python train.py --n_layer=17 --d_model=160 --n_experts=80 --experts_per_token=6 --d_expert=64 --d_shared_expert=64 --activation="silu" --moe_layers=[1, 2, 3, 4, 5, 6, 7, 8, 9, 10, 11, 12, 13, 14, 15, 16] --router_score="softmax" --normalize_top_k=true --routed_scale=2.45 --balance_loss=0.0106 --balance_bias=false --router_z_loss=0.001 --init_std_router=0.0382 --lr_router=0.0015 --n_head=10 --n_kv_head=5 --head_dim=32 --vocab_size=2048 --norm="rmsnorm" --norm_place="pre" --norm_eps=1e-05 --positions="rope" --rope_base=10000.0 --rope_fraction=1.0 --qk_norm=true --attn_scale=0.177 --tie_embeddings=false --parallel_block=false --init="uniform" --init_std_qkv=0.0458 --init_std_o=0.00555 --init_std_up=0.0458 --init_std_down=0.00393 --init_mimetic=0.7 --optimizer="soap_variant" --lr=0.00419 --lr_mult_o=1.44 --beta1=0.95 --beta2=0.98 --lr_head=0.0086 --warmup_steps=107 --schedule="wsd" --decay_fraction=0.253 --decay_shape="linear" --final_lr_fraction=0.1 --batch_tokens=65536 --seq_len=1024 --doc_mask=true --train_tokens=410700000 --steps=6267 --dataset="wikipedia_en"
Below are experts of layer 8 (counted from 0) of a mixture-of-experts language model. Rows are named router (the router's row for the expert), up (a neuron's input weights, with its number) and show model dimensions 0-159. Each number is 128 + 32 x the weight over its row's rms, rounded and kept within 0 to 255. Numbers have three digits each.
Before each expert's rows: a language model's description of what the expert responds to. This comes from a sample of Wikipedia text that the model never trained on.

# expert 52
Name syllables ar. Syllables inside foreign personal and place names, especially ar after a capital, as in Cuarón, Biarritz, Earp, Ivoire.
router:081134148117140197092152143141151121130140104122149139135073136175170161122053136127139223158167168112114105125077115139179154108115143137084137119099098113143108152097076130157084167147111152081116107095108115102158162134100141082150159064090082167168101113074182069147098114112076163138084076137193054096090095119162114133136145125106096125129098090146096124046130122107108149136121162063084125134124082081088106139114140074100141169113136121137108100135103174121189088113107151
up2:090109122183110148171081076148109117127119070134051151133120148140175118164094097173134167129115096109150105105180186178126162101156108109079138122098119081180068139147138133114133098166052155097160189130154131128152160083148102192117129108123156128113105130128129106076132101162178125152167124158088173132145091153118160175112072146125129200169078096144180134067168147092138103160144132131135136156126172103094153112120097137100127150163160097083143135171070122145080160082076068
up3:141134149165109148105125134149101087126133147134069151086123189087137110076122106122152219182123174211101135121101164124117126075137123120057128140125108074133157154122150135105065159143148185083054145112126091098207192067177173142162121126111154091159105132162116115138143167138108128157148129110111117123105130143150171161160132075162100148150104066148144140072099162078111191149121147133154086135065066111137155180159125142164114139122135108113110160118120142105063168093121115

# expert 11
Mid-word et/ar pieces. Word-internal pieces like et, ar, tor, ist inside words such as Planet, whether, transmembrane; also whole nouns like artist, model, group, member.
router:097121147117070113088123083151127078079129095132072141111006150171096104074139101133161149114153190134177114091069109122109104172115102124157102131132123107184144097154150096122100154116182166114135119104135165077148138174125108129119166129153094154143118114109124130119096131137097131150090114106151164103125137126142096113179131133188125141190091065124114117144120109164055105127075163111161168042078137128098108126171145093107133111118092162107184169111105200112093071072153129
up2:091127109133127140135134101172104121108149081159184109098183156161127145135147111162072164124094158175172087141147123090149154136230118143177073179096111132119150142174118155165155200087199082139109116120146150078167155145121101109104138141147090098164148082108049135115172106127139115136137106178107159161125131098081089145187167143090081098150164126155154109161109091126110149162130168121158150099119152152194139114160164135118110152124158163086130104220147131126147081064141166
up3:130061146111100084101032088150161154132136138102100136133102148166127092141114086091124154162136113139047091130120108153150129094104126098164131156140118092069193155111123122127141125135138173123091106115093153070103130116185163092145083120125093178122118102149152090214132107140102125157099097134191165114045121134173119103121122072098081117112162113137100110132135063116140098154113118159171127072112168081158141114173170084152152154113099223156120148088118165130062118123135153

# expert 17
Asian name syllables. Vowel and syllable pieces in Japanese, Chinese, Burmese and Indian names and text, such as Gahō, Hu Yaobang, Taung, Shakthi, and Japan, China.
router:118114178062137212137122149072136104111082143081113125104076120144113205133102131160128173089141127098118085094138147153106129118212135130118138163105125085116104150147096123142131130052135163131078077107128146149115119126113132117162100115108115134229122119187176100115175134154126127159160147087077055128122119096144050094137151193109133066089109106109174078094094078077135150122164121140126114122130114114064152110114183099149185121115130135138117167083096179124118111112109143
up2:150112136120134144123082132115118131208179158065068124175101148206147144159105106102149099130131170167145113102121185144120148080108127158073115071085080183139118177134074109188163138130094127129123125146147150142125170160055117175121163083113114122136146127132138114143150098133145108144186133119151095166097146166184114164137172106124104052170142167109091136064138109143179127196067158043090136107141084088154090119150141108135144109082142099085157090136120083131123107137128104
up3:063126144119136184135153122145070130120087080117097078063089132162176103121136131145205145141148107120110135120087123092122150160123183141070136139132099078121136114092127125165126112116147114154132126183107176173120078076064120083112159097132079153137136167129146194108158126190155152181093141158193166143124112125173121134153109133079134110079103117118080155073073103129144143092131125132175135103140110108091151066133063159108138164044114128116136151163130145151159179114164052

# expert 47
Suffix pieces. Suffix and inner pieces like th, ct, ated, op, al, ed in words such as adjunct, Amalgamated, Lepidoptera, industrial, accused, often in taxonomy lists.
router:135106156118106115071112112146163141170139120107091121162106114127137108163139108181100139166154097087147123128080142116149132121148119163133066164132114103089121084162126149112128132111097159116111092185121128050152210157114124089181131118119134129147104135099107061067074108128119096165130133057045058177117095177119124153131192117198182128132123122108132148101145069125132164092130182097132092112168145139117137143162143132137150183131071179099163145068079063148096162072137138
up1:154196143179099151144161115102120111096119013082137117105128104112205110127111081112125178127124126097192114212102131110169099148145091154202111139104137094127124133127177129128151122156168188109161090085146070113130080149068104176136091167162091089136128148101152143121170078121109148105097139142137162114173130124132148125118121120132100095182149123135111121146159123109100146138116155062119199154104161147147130111149133123077146101117036101070141175104108131171153159091166128
up2:146121151128150085125114106157068151198165138125097147128150088142127171147134142150126165093190117109111127103161126085154107165107127111153119108137189147089186048143087161155136220067097186152095114172173111161127154118166092154147131130147107136200152163086126125137127124134191126100101116133077102118123128106122128119168196088099111118138131134116192148148168143082092073099144130101136103118204123132126061155057164117118147120117157157082150181188112194121134134161111143

# expert 44
Assorted word pieces. Mixed group: dge in gudgeon and badge, apostrophes, in, re, more, and capitalized starts like Ho, Gra, Lo, Air.
router:137099138135143139120148143107149127075146083163121146160120097160216124076103118125087109126092185114132110154108105119130124080113143150131089083110097159151133153169076086196146186050152110096123123062174078165177140172157071099150139116140122146176144144104130069154118123138121143164139130108150037100146050141089060135145156156118096105143094123079116102112098064128156164126096136057130154106111142145153094142098127114104185118097138128085134111143081132178139142101081183
up7:116146087132158151066080130131111173150142078152185165170102132201130169137155063070133149141068194111167168168099178106106162095129104145202085135082175083169106075134143138096135179108118143117144183155144128127160077127177101072166157158084118167164144127123083173135166110096132113152169117130148174161154134208101121151086155113205157177090125153118162132093087121112128129132139103121094143107116169124121163128085112166106112149135134171108124143123175113111104166131114148
up8:079074106164150118118102182139102103112082128136155152141073201095096109131151162128121087067094136129174088099138097116108149039055147148160107147069129118122134078164139095081132095138135138062179145142159155098106130127118082100206144117132162126128132215124133111099155148168095079100130143132041078079187134147144113120144123120085159116103091096121110094116129144144055115126170134148105123107104146127075159116150102099090106142150112119137150186084113102144170159086130160

# expert 5
Name syllables ra/an. Short syllable pieces inside proper names and place names, often after P, T, S, such as Po-ra-kka, To-ra-tau, S-an Jose; also table line breaks.
router:142161138102156171116073118118103157087138168156097059141145176156164079100100135116122103096126111141137169143082046124141130112092189133124171078112133128135077144131143152183124143111155169083132113100128120140182135109187128107118122075096092159141134102106179073125198188170101113126079142140172136105116123127099105129163168172129155113141102101093115075074157155154160097087106140102154141072123121124082094133168172123109173100084191190138127128120094186114209154093100096
up0:123039104106158168133170104159061100115138159127161074136141153182066111129117154147134124166226141147156157183118174126145122104150117153122085148136148134130130109150095134104088156147101140175104109052043123135089156123149128070103140121105139129114157124092159137183107149082115076141123106104147121173069108095117152132133099157113166135096120069120201096139129115148079139084130115202067095097106116162105139140138203119185131146154160126119131134104136142175148140059166134
up1:058095158112189097121033171119150106162081151187093121099088022125110095080110122086149124122157139130126109164099114118140124114082187143111169098094144082115126189136080138145128054125110176094155123110081116083098082120124138111154176098122132128112118087108134112165161147097101138136124086125147096168173140131137115144123191110152114204090163109165087171082123130156081123096108127160142159096139130148083136110128176087085184139093106095109146102128143120107191089138104120

# expert 56
Suffix-like inner pieces. Inner and final pieces such as ig, y, ly, ary, ip in Pedigree, privy, summary, campus, often before ation, ence or of.
router:137089136145109115146121064117186136054109105133145090083108048124086195086110125162113127124150151100150066124115110158160136095139085122108050117130079142135102109152081134130136109134165187100160113091152123123090106192126083154133115181094103133127113119157181165064149175162120117139130054130137159144139114208098099126112120158153045110150160103121160117136153131077108152178135151086117142135074142073108128163129144139118171118138134151140173088182157178114065117171152100
up1:143152119079086114111117144081135147136155176127165137098078032159093137158125142145090170146218137134168124121127144121135097137156066133104141137142060161127133153089104115143120139149151120066151176083142156149121084123130084099170172108120089132105195061138172104100100102206099164090110132094083128123107115087124176135127130180092058081109138106134128082134135156137135132113139152096113126146147096103099112093193149204121134090076128154145108126146143166129094152180194086
up2:136150085107144083131121146112174132100118131129180153113109135101150093131136091159149132194141143107091160085091189090138154124132157205105068147052100089133118158183129055180118097072162138131113167158157119087111164178095164199102179091133085192102100097147107150135109131136169152130127102152150093104110077127111111078162119110162105126205106154126099141151124171172121110105091108116134214091148112085151109098115111113108137186144103162155175123147127158097162104098139077

# expert 28
Verbs and prepositions after nouns. Participles and prepositions linking a noun to what follows: used, named, include, against, based on, marked by.
router:119127179104134143134103148125184094150073124091154094123156067130164118136119138144141064101120077109164170086084085139137153142179164165090134126123103111183083124098128109129107119123162205042187129108135125084169132132121055141196115130157105147139109169143145176117102186160115160172126117090060047119125135122138104130139126150126139113115094140073150086095139109112105142125112148153134154102108118151108099093165163057085114189074150115161160171177152066138118153130126068
up1:000134145154174128102157155151121134096095179141168163132168134166095186112108128141028098093111070077091137125159130137134137119181115181129131119116132139121128141150130131158118108136102132148139109095091144132172056115140082148132171151139092136136118139105146118117122068126168163148203141092079107110122119104114105099124113119160081183190131102168095195146133121163112113138152138096168190162056155133107139175131149088139179131140148130131107107163166089117137154175124126
up2:193123112131096112109119137119140153146173235132093133153187068083168158107140119113080156058114135167125069094108074101156146132108107139173140108142084124118109122137062203155133147125085121115197126180138113133078137197130168199165134141189112130136176128107127157097111131132126121135109131146151125164147095152194106138123134098097149130154156163108130150137120160128104116113117186127121172167124115139077123131134131145135124089086144038115210122160130153137205111149098087

# expert 63
The ending al. The suffix al and words like National, local, final, special, as in ide-al-s, digit-al, ment-al, revit-al-ization.
router:098116165133138127173159061149109139100094124104078146170089116180135047105052109142126152156128150115121151175114087115153187161179187113094109199110089120112064147134118158125097122104110179100132129092165070119148104166127139144143090057113123198144121111150139113125079150178094148159110080105163145157151116164151112130115155121090125130158127097121152116129172144170099138107109141141143128134110230113142142152108129055111183113065184115101133081173097123154086130075141104
up1:146112152069130120162115146131138217153148113032137102111098118137136097170124135166095122138179092142155157106147151136114160163106133152149118141144125135129085120124116135130139102090127110153154077108135141092174128148142161094118095152104090159111151156095117122157154133118122079097158113172192153114140101167131154072171096166107148112223155089148127080056122167103118131122047122164153098090099129111136084143137110158144157151147228157135067176128064208163145128079162108
up2:153200120110061132083085080126120176106070069127156114138147164137137192103137124131118119169120145091107151143148160121136122165135103138120135115115191128146130107186151109068055151145151117162077167172162102157096094127166146115141140101083112162117112095158133135097125116161162080076110163076179166120153098061147123127157192153102103143122126159035129129159135103113111145130109166126155100136133160087084145114091074116185166133076119066115111212148070098107139123127119155

# expert 13
Verb endings and auxiliaries. Verb inflections like -ed, -es, -ing after stems (created, consisting), auxiliaries is, was, has, been, and prepositions in, from, for.
router:134083162102143102148122065138135087144132089132107123134089137109153162140092136132184137091150081137103185133113102093138151101174142147148106159129044096121060184148143155163123177114116151102169134117119063184142110118159079148176177137113110155161077097142140138109146119143098110144126106135078040174140137131090126044160129168153082166110121125121159104119086110090128189079101144070099138129106138084137117175148189105142132152045124119071105175121111111158164151074124157
up7:189115078132172105100099173109140127133108132099171156157171127139105141126062135126090103126148158167210095123136112104113133080181128165074110147129123132140129096112116094170183113154157108071119084092132176141151157083121143215113185139115148149112102109145120091137153160141143119158095156125107161078179122116187184199066170165122146143098096108110159116131153180151135088138139165120136128105158135044172180137061167148098105118218126118118155137126087098142107141098150109
up8:139118142225094126143167127111092154099126063135116098154087127128177168136091127153144174159109152120119128085101164126141171081183134133144108153082104119140108135128140084119126182121104114134156167132116151165117147128132103132159112110126113121151151135148057125134124086084060162091195168152097130107140163140135104133098160244155170156181130144150093113098120078134130117164155106098114143174194168077117175092156202188076112114147134134080164151108147113108142202136077107

# expert 2
Mid-word vowel pieces. Short inner word pieces like en, er, in, an, min, often after d or n in names and common words: Dim-en-sions, stol-en, V-er-di.
router:042139104095139220068146102118145084099146119166107148172090179143094126058118099156125120161114192121151148091118136064149123142181095115070140068094108095133115106141126169138137205174144128131140129170134149178129127104105102114162135154124097138122087099183127125088091172167102088107131085098126125131151124131177109107137119134125106105127068143079183155102076153109133200124119134126102127150146109134077111137131118098119126135135093139062211160121114066153071158102125181
up6:101124109122116122154131151117219137089116170148211102141107130164102132130162144135164094127114177104192153184149101112194134153182178163091079088175135138136128126080121120145125146120174144121166119108133156143099109127104132182123124135095128104122158141166116103124053146097150108168119098158069103174087154162138121138180166163118090127106090158095191148175110110155065136161139071119110139118115149144060172149152108095184116109156075151068152170200138124155133190105097107
up7:110119098196137092113080122138137173159139116137132104100159170099132159103165109149103085136132057143189101108151098096135104169073097087102123083065086113133102082182107077136096164112110126099087113123147135156130175108137158090115161144152084163111129090106165110140110129096164144118167097113132128160148114114189177098133129085130146141163128153084174095120119121158112134139102142100029100069159144100129103160072123161186124176107128167059136123026083095134108159126124185

# expert 1
Letters inside acronyms. Capital letters and Roman numerals inside abbreviations and codes, often in parentheses or tables, such as CUT-BAI, DHID, THA, GER.
router:085099135087175223115141059109164121110121103036130153128113123141160080130098101144184218104142124077115092140132127110170185135111159110106108108085093118096109155140080122129141142102150157140114137153117152148132130144136090161143106111093141146163114096133124051135163162151132108143121125077099152186082113134119069143171125104159127115176102148135161000111119123082126152122117162150146134093146128124154116144104177120128150165105156127101147086077078087125084137101131181
up7:131136130087108065122101119120149167123100147105197199105111160096120137141088090153111118095119109133117103134151153157112096078147140103142079121138111111128125136168154146087139136081111148089107067146195216109188132164136193109107094118138121140166087168132174167097190117142160110118126143125090112137177100104164130113167164043109159149141111168102140059116124149172192181123074150087121111084148148146125088151143151124167131155160138138046089133091122135144136192168087075
up8:161182130120125114169088134074171157081106166042155150178114117174165135178170104088132171071143115124121186106075148079140154130150097146130085155186124156166168137170141116133137137068116105132107128114113149109162119048091127149158138131120121082081149201152159110106135160101163073149039092099153132145140121130106088093176103155139143113123148122095100171139115117035164111159127123136198123072181115104139131139143153124118148109190169134125100156142109140125162163151109108